From a checkpoint of a small mixture-of-experts model trained on Wikipedia: a sigmoid router, a variant of Muon for the experts.
Below are experts of layer 6 (counted from 0) of a mixture-of-experts language model. Rows are named router (the router's row for the expert), down (a neuron's output weights, with its number) and show model dimensions 0-127. Each number is 128 + 24 x the weight over its row's rms, rounded and kept within 0 to 255. Numbers have three digits each.
Before each expert's rows: "comes before" lists some tokens at least twice as common just after its tokens as in all text. This comes from a sample of Wikipedia text that the model never trained on. Tokens count by the router's weight.

# expert 0
comes before: "\n", " The", " He", " In", " he", " It"
router:087107158175163124163138164130141127132144122171143131108090132119157114070146139162152134118132100125124111127154133160185122113124126112129136150123123119139139142125172160131123122162086136148187160105143087175134140123109159115110126124130114132159155111180114124070123158099085106119062136105124107148087139121128117148131147114148134104132118131128111158096127151084150111140122
down0:160141162162138189148146117111108137136139083157156153159133119121141115136095108140128139103123120136140146117134117101098130213149126113111116130121157102126105148156189168096176141112131094162159151151120112166111073140147130132094119120086139111084164127138110155118102145115108163124149117118117117096121111175161132129127145115074126114129131119132118148134162153128124111141108
down1:107123081094128130125149120088113131051089126115104132110115161130136137132144134135094112097166100137138152129143129134159117157117148113133129078119192143119163138112131131137138138152147112140137146167118127108104127130124107141101123183066134157119130118120176141137111150118135097118139108124147149125118183148163129167126091137136105125089166133087140079123121086128136141161085
down2:104140138158141106104058133096149141142122118136125132153111086135127164204127124145154097118114124149120098162110185153101151167149140160090152100175130118155124154087123088106147132123131116173118134156146141143148112109157121162117128096161130155100132109181121132142138138127158117123128169104115146150081151131133078138138164143123148124101111127109107111141131144136144111123104
down3:117199104105125152117105104092126088143098099139128152138150098132125106154120123047120115137118135130117161127134128138108155114116150118131151125138115165105136115122133129142115109133158080120167120128158128121122124107088152138137144085126122144079144114148087132110155116162162171136103125143130151065191128141084101142089170155130127140143136097143127130099117112119142154167117
down4:146113144100103119134110098157107180113101156108101162148150180087162130077124136094101101118100109109132135131134126136114097220127118103113127119134107109140154158119123118129132164141082116089100117144124130131121114127134143163152115097085112132196128125145113132127119166134109133146131129123167130101147110117131098121182149184134099131102142158125133144095144140125121105121126
down5:181104115141135138118160135122151162118133086106151132112137111115141122058133129137181143160111155143139095127147144113147122086121152143091141062149158173147094116143120139087124079074151127118138149130117113109091104120115158103161099119094113137071109125151110145141087157141163112137124130134164145096118125124138113121131111097102129109124086120138135138116096139163124109109146
down6:144130121135077122112142100176138134078127125098113103099143122151156122145150112117171169165098114131115109143091126130139146152067136157133125098123090119174084145129114094129136143111147176128140155146133130145149128107139119111119132151127147124132098082124124111119124146175103106097174153146145167111116131136155105093145140113131124127114105080078128177157083119150128086129152

# expert 24
comes before: "1", "2", "3", "4", "5", "6"
router:116148140126153161117159138138117118089086099115120156154139110128082168127123139130146158082169111155156144096100111149097131130127104134109120154094106118114112141159138132145116126143138117165123160122136098184094152095135108136140143117117157140090136069108113108129053152146141166107133145148133106170125140126109132162110110057114177136138133140172127124150110141148112136122134
down0:092184108127141146135146136161163127121090118148157126104150163119162155068084107138162143147115139111122145160100123138174092126086128106157110145092146119122132116170169129103140113136125116153132097129138098088100077139162093100103149137108174143116120106130127121156124154116122169117161124141124114139117141154140121167141162121156124165146175133149130120125127123144137077117159
down1:090107127180138129175083145162149100163148120115124113123077183141123099130097144128127115146107148110098110154159095129149135121113106149125207118131138133133134159130148151103130124145125111116149110139091136109125094108145163148150103099167166083115085143150122124154125120122139147169133147123114114128151120129184144117124145094178167143148137128104136163130130140111126137176109
down2:160110116095100102119092112151113148155102128143106128107123134088197116150131135147145120138137153127114080139147164116107118091087110152128108117142163119123127146088197118133141156146094106103096109083103120098168121143132117108146102113103128083116120109121136147096116151128115112098137108073119140104119119109104079102105149159147102104099094165119134144126123095125118150163148
down3:102120209123118083148149149113122133173134171094151110139108134094149102145120174106137136114132106110148125173101117102132146125143112142122095128135110164135121151117146117141106139112090172117154148104138125153079122160114142135089122158169170129096145149123091102108118101154118100143136132113173128159102103153100096112078122150104102128111154134109178137154147109120118130122125
down4:149115151143125147096118124107136132147133078125134120127111130152090118095125130137096114139132136087135149152124146142136177059071164114107115145106129086109122110143139126128136117119147142130123119073142115158132153112107115107152082133151117129134084150131119126153092132102120191172140054111145155131090106102147104167100109134089137147108131107155096119121104107124105152111105
down5:159162160141082119096150098098105096146104130155075116119124111104175130143126122123159129131131079137094136085137085145154116092165140121115118111130092131104178125146155147115104133117119103103077147145115138140137131113102166158174119121128175133158132143147160128138123059172124148122123104133085150148109128130149160109152123145120109151126111086117130140144134135116116126167158
down6:112064106095143162148128139129140094074100129125101118144169117099088077128127105152154144151110117116114110132118162115134096102073118092160126095175139114140137173134156132137116140100109115171155127131129133125147156088059126112113111128108147115165150156117167141118101113105162127159102100123161119097144165121128096148131132121096117106115120155112096130137154132123109123119111

# expert 22
comes before: "-", "\n", "|", "==", "The", "==="
router:145129084165119123136133157122102134127106136123163138114144129093160150120130146130110130149141106124150171134134181139118140158141137136077096103111113089110130122163131107111140135100169140153145139132146159093089138132142085119126113110128070127172112147113107155089151122118121103144155169099117180156145132191101116124095131154119124178113132108105122126148133095166103092167162
down0:114175076144125117127102102143116136120138146131079108138151145107148128177090117082103126146108129118130117131122115124145156180128136111152102083126146143110106127125106156129135094115146069114131114131119131078182100151121118108126086174082124149092133107127098077112145142094103122151129114109131125142118125138168167111130131114141126119094122146134163109154128084136118151184164
down1:160099118150141100117150104113109097127138167097113115105127123104114093130147096133191127110152119123115108133138153102147144205157114148176131124152158171130149104136125151159139130124135137093171149180124110134154133166143124129128157128120092118128150159133142101145104097131157133154152145128176123143109114155118151105105090141123151088124132148130136122123059098149094167114117
down2:124087122127147143134138115156126106142124112120095167105114157115119112151143132096149111111115122124105133126115150123155090139118137154129112105093120112108155120117133170121093126175144152137101153112103146121088148117127083105120123181178118101124142099126130162132169132169114130081114116106172157099138076177109137132103136105142105096135089100137094142134148101170158105178081
down3:157155110122175130129145110157139129184143147110147103114134105141091161140143084141144123120124098142113113104156131123118169129155150132122134127146119153104125122143115133128125127137127095104104093090121114165164156151121139144098108154141118090176122079136156119078122157115122131114084106097118097141124170082122130138103128137126130136180045082106128110137170129130163136100127
down4:153119130116111106122153117106174133117130105122107127132118144158138118166131152081142110146158158126159125125118181128135149063128089094117144138055110112097090134147102119145152135163161092153083132116125137150131100115080092138111160096111132141157147093117115122151098133134132168123146118130119152145082193122151139117123127118130135131074106140131124119154110085116143146156136
down5:161117120118099115083119115110102110149129128113163134166160068137150110108106171132146174138161120120116090128168084116118152081168127096135167116132090125142139111130151113102129159130136128144168147103111164108158033128120119095122135101126123120111108139147107096128088139150130138124140140096142127114092091119128129108134102100098114127116166147109118102106121098123154101132126
down6:140145133136116121100133084091136071111100123095151091108115177108127155120144121109153160107143165121126150140121131112120138079151112123088123179110112157131125154119122164116127161138170169106132135100130161102163158131173124109139117130152156169122092133164056095154105120132107099155164116156119152124094134127141143109134116127117156139126140115125123083147165115144104167112137